config = dict(
    n_layer=14,
    d_model=192,
    n_experts=24,
    experts_per_token=1,
    d_expert=240,
    d_shared_expert=0,
    activation='swiglu',
    moe_layers=[1, 3, 5, 7, 9, 11, 13],
    router_score='softmax',
    normalize_top_k=False,
    routed_scale=4.9,
    balance_loss=0.00533,
    balance_bias=False,
    router_z_loss=0.001,
    init_std_router=0.0088,
    lr_router=0.000789,
    vocab_size=2048,
    norm='rmsnorm',
    norm_eps=1e-06,
    tie_embeddings=False,
    optimizer='adam_hyperball',
    lr=0.0045,
    beta1=0.9,
    grad_clip=2.0,
    batch_tokens=[32768, 65536, 131072, 262144],
    seq_len=512,
    train_tokens=348700000,
    steps=2842,
    dataset='wikipedia_en',
)
Below are experts of layer 11 (counted from 0) of a mixture-of-experts language model. Rows are named router (the router's row for the expert), gate (a neuron's input weights, with its number), up (a neuron's input weights, with its number) and show model dimensions 0-191. Each number is 128 + 32 x the weight over its row's rms, rounded and kept within 0 to 255. Numbers have three digits each.
After each expert's rows: a language model's description of what the expert responds to; "gets" lists some tokens that make up at least twice as much of what it gets as of all text. This comes from a sample of Wikipedia text that the model never trained on. Tokens count by the router's weight.

# expert 6
router:138153113140124162107132130154176153135162090150135127091116152141109080115186147100144099133116159086105138089158112110145187140164187100153133129111067131134197114159088084114131095080070152069130094165169099121124189090098121153141116145094121105092135124138159133154096115089095179056107157168130127144117085143133117089146074123179114146109156171116091097097088141108119143076112123180092091125083156091147105163152149115130139145094092080181116194141160097149117162110110047081145183174094170094161081101106100143098155109104179108210200088115095149104146144137074104086
gate2:080147090104108174088100111126136172134119159125135165090107097125142103161050150109089124098100126146158122163118137156138117068122122149130090155160154126118112212167111143162083116113079131150144174155121112136092081153190054107100128106107207123080167119110125065119110104143079136115150101138134062120192114147138153110113125070204126113139136197139129096140135168077156175137088110145148102146155152133148103161095117092164092121156189124146109131091064089116127171221126123158144161113136128121133134113077125166162132122084087115091119071067162098217146135122167142118
up2:089077131113097147185128139190116132097179073114128142180119128121118113103152116164103104095094191161176102147079099132110137130106139106122085140138116128144153061160037127134162175136152159141164167154067165189154112105121182161127102124057125145103098187100155057142096141126115023134133148133115169137092133113137130144142122193090134091078218122158103106122121071199156131130121107131134129110171158091094138166176141164193138159091141115155114132108120117164106141119112157133136155099165108120140143097134124096106101169086113046095114102088092123121110137115178144091
Table pipes and function words. Table cell pipes, especially in headers and row starts of election or census tables, plus prepositions and articles like the, in, for.
gets: "|", " |", " the", " in", " for", "-"

# expert 23
router:164135155150090142084128136156162158126173117156163115068097149101086113089131146136157100171114144091114123093168110110172150150122143107158161155120106186120210124136092129147117105079045143079127089165169110150098166116105112157147091165098179135079152122141146178156134129103089147089097139148110104163099109134112090098121090101144098149111136186121102108122069077060095188108128163151117050136101162087108083129163155086112165155082087085178138166099131086122075155095097064118149166164113161082147099129128104149118153096164176106176179108108129146113176201119088093098
gate0:095126183078131128095086156142114115056117109124152099142092191094145140142152172115133133096115130131166113151074138177125167172104124156095127103136123111122131167155100118179146093193086131131131121123123181151153121123147165139138070136120164095079156138206101133116082140122189118108119119069072058135140127196083142090130157102145100160058161111149113112083102117113152158092068114130065140122133119108159162134135093156148129183155134115174159164159151095148087168111102119146143120094096199110137146059082049173058068078143140128100142135129151117084077131178141120095
up0:118122129030135153145139083127126103095038117152130139170139139102171126147195206096166121134135140113144187180109154133113183107087116124114128090122180089154160117147106103203165094114157116082138090114134151148153088152107138146139138147079145196174129124151075143176144133093122121093119124099140169168182109149181070116099104086160120198125155134120055134128134117062150146158112129117097123145115057156125079142136116135136112131107125092105118176125104101103138136154140130116179103115133142163066153144132084102114062093174111168164173097098066134095081089164136184162
Place-name endings. Final pieces of place and proper names, such as York, County, ington, land, o in Sacramento, before commas or table bars.
gets: "o", "a", "ia", "e", "u", "he"

# expert 10
router:145188144167096146037122101177163159124135096142115095110138194145096085088160148100176106158139144114121142123151096085106152145159122072173150155109092176091127144170108122139119077107108155077084112155125096146079173098125101170195095146082154179099147110139133146143079138083110169085102166173124101134129129130114137101143079106151108180087133122112125099094097132115099167102109146139083108150101112090133100178157228080113133150116100124162153168103168101113110131126077111118160108183079116109179128089086099141096145093117167130154155080125083127061200181168090095110
gate1:206143057118093143124128141202150122095176147126139090124133140149187094054136114162149111176078119143112120120119111063127155123155100139146163161159123127157113121118069108157125134156157133113120137187086086152133132088111144153132178097180121168126172118170201121127222162180111073078109198150146114087145123155105154152093106093133099116147086101115134069099080147110159088156085161165116167056121150129130136113081088107118139140149106103147101094075150114174091152169120167120121144115149140114105134196106120134111144128059129133163102175062104121158114174077100140170
up1:154113131132100116150123114155102126095169157133085143212124081107079137184095169106175135181119125107078131165186112137153160152121108074136153130120181145199152093177103105103129116142145115156135147078104126097118174101148134137144132119087115112152126175065144086108107166089136154135163107141137114178140133116141142164128174131140171125113089136116134155126180151179208164093159121107095114061133066185143038133096131165135124094091142164110145109209132102122078084130133175087125118104123100055124099158124082102161101202139160114159114122151123124182128047095159139085
F and a word starts. Word-initial f, g, j, b pieces and fragments like pl, imp, ind, e.g. fell, farmland, financed, plus "a" in default, fault.
gets: " f", "a", "f", " F", " g", " j"

# expert 9
router:148136141104118159071100120160174162134158093156155110103079138148117090106122167128187096127129185096089155106164109102118180108148134106141117143097083139120145107150083093123127135085083142085127110185118098136121153128088090148135082185107177150109185087112146165172129122115130164088090189175108119164103087159105133092143078113177110152103150161098111113084106105072080162089094112170079097169107188094112101169147131088139144146072121112190135152105147139189078166075115102105138171127100170125141119097119086141102166079158180097175182118099101156104145188143043093099
gate0:142114137102177150111122124160196157164155119123117112138112189090061102110189112135151128125133084066121116142185159116132122147125170067119140191151163146077101171122099106172163116156099168074125165064147151139113106111118062188108114110154125105111065141132092213183104147123080144134155140126179123118125103160088065084185156150154192098133102106103181128180102162091108145173112174134159128149152172187165124110152121111117097114099125103147100157094195128137131170123146121136146167126119042095114124115108131083062107135126113128073159128111126100111171085156115169130
up0:109167115132114128138145156130117071125132093106201156067092089166139150097146162128169102122077146181165125135072112150137119121096146164123087084146098131131138082144134143101150111085097110107169078131134167155131141110103187135099147105153155194124114171124182102066149148104166155114109150155093179126125176063107153139127093098087075162138139142130052108117120149143140114098162102154129115050178138099122157095195129092149124148116096192119170110130081138158114111105111156059166095135104223174168094125167145181132086123111080121174051073158125171160120134129123112098
Sentence-ending punctuation, connectives. Full stops ending sentences, colons after infobox field names like GNIS feature ID, and clause connectives such as that, where, which, when.
gets: ".", ":", " that", ",", " which", ")."

# expert 2
router:153159156095121161085082190145147162156152094172140110115080157092112076096143184144170119139143134104119174131173121127088165129157139098133154125142112199115122066187085087122116084085070141087104108165132086152093177076118123139146066171093139122113151090131138149174137090121076126125140136158110115150107111150130122040170108100184123166097154179097098097099087133117113148132098127153095105149086138107141118163128141081089129147149114112141141170108157104134114169087109099086151151146089161099160086090078114128117131108081134142148136092110078141103158207116000116114
gate1:095140121073092107145114091152104126143151069070116187137162155098168089135134207137198091150185144090160097144165122143095184170085146111171144118136151105108109117137064161159170099141140108082132077103087192156135146107159119142150097104149149145113220168090057149095093183109141122126164119170106139180180137110140152159151145143125103154128059139144080186080091110165109121145131152179104093086078087117101094093092112119108144079153171105117104170134122145132190070116123146117155164150151083151119129116141086131161088139155113126097127106063082125160107111151098129152
up1:139110191070091122130137133111088134122152087157115157155092084137101116081118151154110142090136093130140129147117152124113108145163126104123108118115147164145107108064198095191137155061102182157112091121120113119109045106104133153096099162150065185073193124173112181186133130162092103142118136121143107118098159120139143132147087140159150163105125137221074177096172126098157136167106097107185143060113161125113103104167114153069205154142093142147116124153144086132103108134121133171060103120114104085161096195110090125095122125160136159108095225137155121108097139150132173108
Plural and suffix endings. Word-final pieces in prose, mostly plural endings like -s, -es, -ers, -ions, plus mid-word pieces like "ers" in interspersed.
gets: "s", "es", "ers", "ts", "ies", "ions"

# expert 1
router:141140153113123152079086140139164147176179093189152127086102114143095101083128132127161097129139159099108151107184114108141201108137144113162144126110070182107165062128082124107111105068082162086118087157147111139091163106084073133139075164085146128097173109110133173185130108100110197084122141161116106148076093165124102085144072102158118140108113183128119098109072149089083135096115144138118092145084156101129072136178181105134129144089083094127147137115169124155087153061120088082151174122086164077171109108088124165113166068115156091168149094111097148109128165153103095080
gate0:063127139139106129140092113089094122160140082054170078141139197112135045179114156139146165157164127121188066102144121147184114189139111109152156114139130104097155170165130069163112102120116126102185104163071123094065115134111184125126130170125133153084101091198064152136098077118126115154128118108076124198165132104138108151105096128176118127092115117175118134124152182124090144122102125112104085141076192156084176122126178116180115147180184073130110128139113080107119145068100128143142134110147113112117095161123169121133134110084122129107194108093172133169145163127132163181
up0:107067146142106149130126093075151112207127171111155123122116104142072071164136152091110110124082160088222111163131062143148185153101155146143074114202139060127129145180105062110090139078166111119148177179110164124095122197143181155110111103153150147131120132144099144085088148141178129122133126094103101130131129077157118152101117150174125126127144103127157107119090140119133172106146110121150166122082167106106138137090125130146179128145135138125109120168091134112157158093178125065068141107053159091147094079118114078207123146123148063108145080129195109178098123129143115167
Romance particles, name pieces. The particle de and other pieces inside French, Portuguese or Latin names, plus commas and spaces in sports tables, e.g. Château de Versailles.
gets: " de", " |", ",", " sign", "ot", " August"

# expert 11
router:145147160099087130105088167146149160151156124167126119120039121143102081118119172076183108164120160119069108111184087117111159178145184133163166158093097170106142102189104095143131118113085115121079146162158118144107154113120072108131100138093165097087188062157104125135082111070133158097076151190114105172106087148142125109154107126157148176123123118139118134072116134094086165134087112164086093142128172129104116184123196107075157156141098085146128163105163063143101145098096074108145168130087176059109125130115056139107144091156168095145161104120102171089140134148084127099
gate1:143164170089129133150197147137105170077126154129134053093089165133140139138143175084142157079125126106140093129152123083142109181101187094137143086115144134108131126118081102103128112120067122099190111117222138101055077084096082116069140126102142123106167152079075107132178102181113087146119193073130139146177140143151153146104146066118137131148139099148167121154141103012160156092118134141165069151100150172173107123127131124078108109114131108169112078202144146147167139093124177124122140123090087122124117134089069136088125115100093119143130120124108164096119178155120153148
up1:130081096150119160134138126166146069125120098092106135170180154115122079095085085120110119149120107138111130120128123180097152110102125128136190146126103140162105120124114115114187113113156150131150073100140141087088156118211198163151100123137175153160066102105189099155082117150137152106185152145145177123134078204141179155157107150172228090095167152146059136111130189102157088110146102130052112151087071126112188171095112102122135096155090125085146196139106129131151111153101143079079072155099121125160169127140127128164102105174087136137106121156078125074126144127098127111
Numeric and coordinate punctuation. Decimal points, slashes and parentheses in statistics, coordinates and election tables, plus word-start pieces like an, pr, el.
gets: " an", " |", " (", " pr", "–", "/"

# expert 14
router:159147126090073130083126161156161207151148120190166104115082137137123107110123142084132120113135136129097148147177064085130163166099186073141146146062087147105185109140132104117112088090085116075136066169126073142066162090146104143123043146091159163111159071140104166153101108132115157061069140138147091139071082147090109059131108105151119140148136181119099102084083159114118170128126173148082068132092151115131097132158180109103107126084109102166142134123163105137108147069130089115157156157072134094114104112083088127119159114139181087130146108105129135109153163108074118105
gate1:138158126129107186107108132167158152107160130135181094136096154104098112097114106075131143133173128118140108122113189173097138123142114133106083180146138138116090126069173093133086115128195139154073126126129147068138157135211142137105170151170135065045127145116109107097144095150086152085151130174080148093130124073111145162163090138171126159154164143132165107102110170120103161140183146082141134135190116118116135106099214128184035111079092121114115140070145093135147101121115168135168165134148170137137088114082157138180109069129174115136181171061152138128117146147119111056
up1:164099107125084203172148182122144118174102124110107102123128083181200083146200164140131077157133113085065152163144081044125141133074142114183142120077139135121114121225127104129135143108111166087150124120150157147088099121109129143139138196114136138154100127155120177146160187137108154093124136084122125113102223117127104178145117145132131131128119083141120137090120140128193097103154113102170100089119109099165107140067092168086136162115127120090109149103147143067148067140112184128095082164126154100156092191127055147128127079128168166151130075131144146140153109133117096169
E starts and time words. Capital or lowercase E pieces, name pieces after L like Louisiana, and time words like after, before, early, New.
gets: " E", " e", "1", "E", "ou", " |"

# expert 22
router:152143140127115154125113143147146130177150120182131111099050155139108122087137149094145113182153124137120173116143128093122203117143165064113148111089092144078161149165102103116086102096061134080104095151148112119099160122094129147147079158084161101100159094184127135197090088126078135064074115159103109120097126128126067102134118109176130151111137144124155095124104099107133138130136141158087114150069164125138093123151207089124176144090091091173186129106155068121125143126104106092174173157100205110156111119125099176134142101120221091136172120071099174084111126138074072095
gate2:100178150112127150049048100107142102176121145083104118094159162081165073170082097104179066088112149093160139126073150146101134136140152079127122096164109170105136182077135128141163120136113106096155209074100120151114155148164113090143103062138162164128142082188144138147152131134149106110174153146111134118149157134146143108111143152133092143147096085215146171125121151166154189159110148116118143185150168059109101158140126124125086139130143091104131109090130096123136125090142088147119126175070070096141166042170121121116154131058114147096139102126151098161136122135082170184
up2:128121115130171118162108079121108133059112157077137164158176144111106117104170201112152154086120194078156205134143111153148108134130191173116109102069129149171092123171135125128078136127126085130128132148136150128128080153113134181125100111168174160089096105085100079134157142139115160179174080111127147140171161078106115121134138116146102121089192098090137115115126133127085155150127109072123155180132170200187198114142135094090145199121161115101173106155132140129072103131094124155125146146144121137142145184157139124166059079164049118167142099076053132084129108162135135146
Sports and election table cells. Cell contents and blank spaces in sports standings and results tables, such as L, Total, res, plus name pieces inside cells.
gets: " ", "b", " D", " M", " B", " res"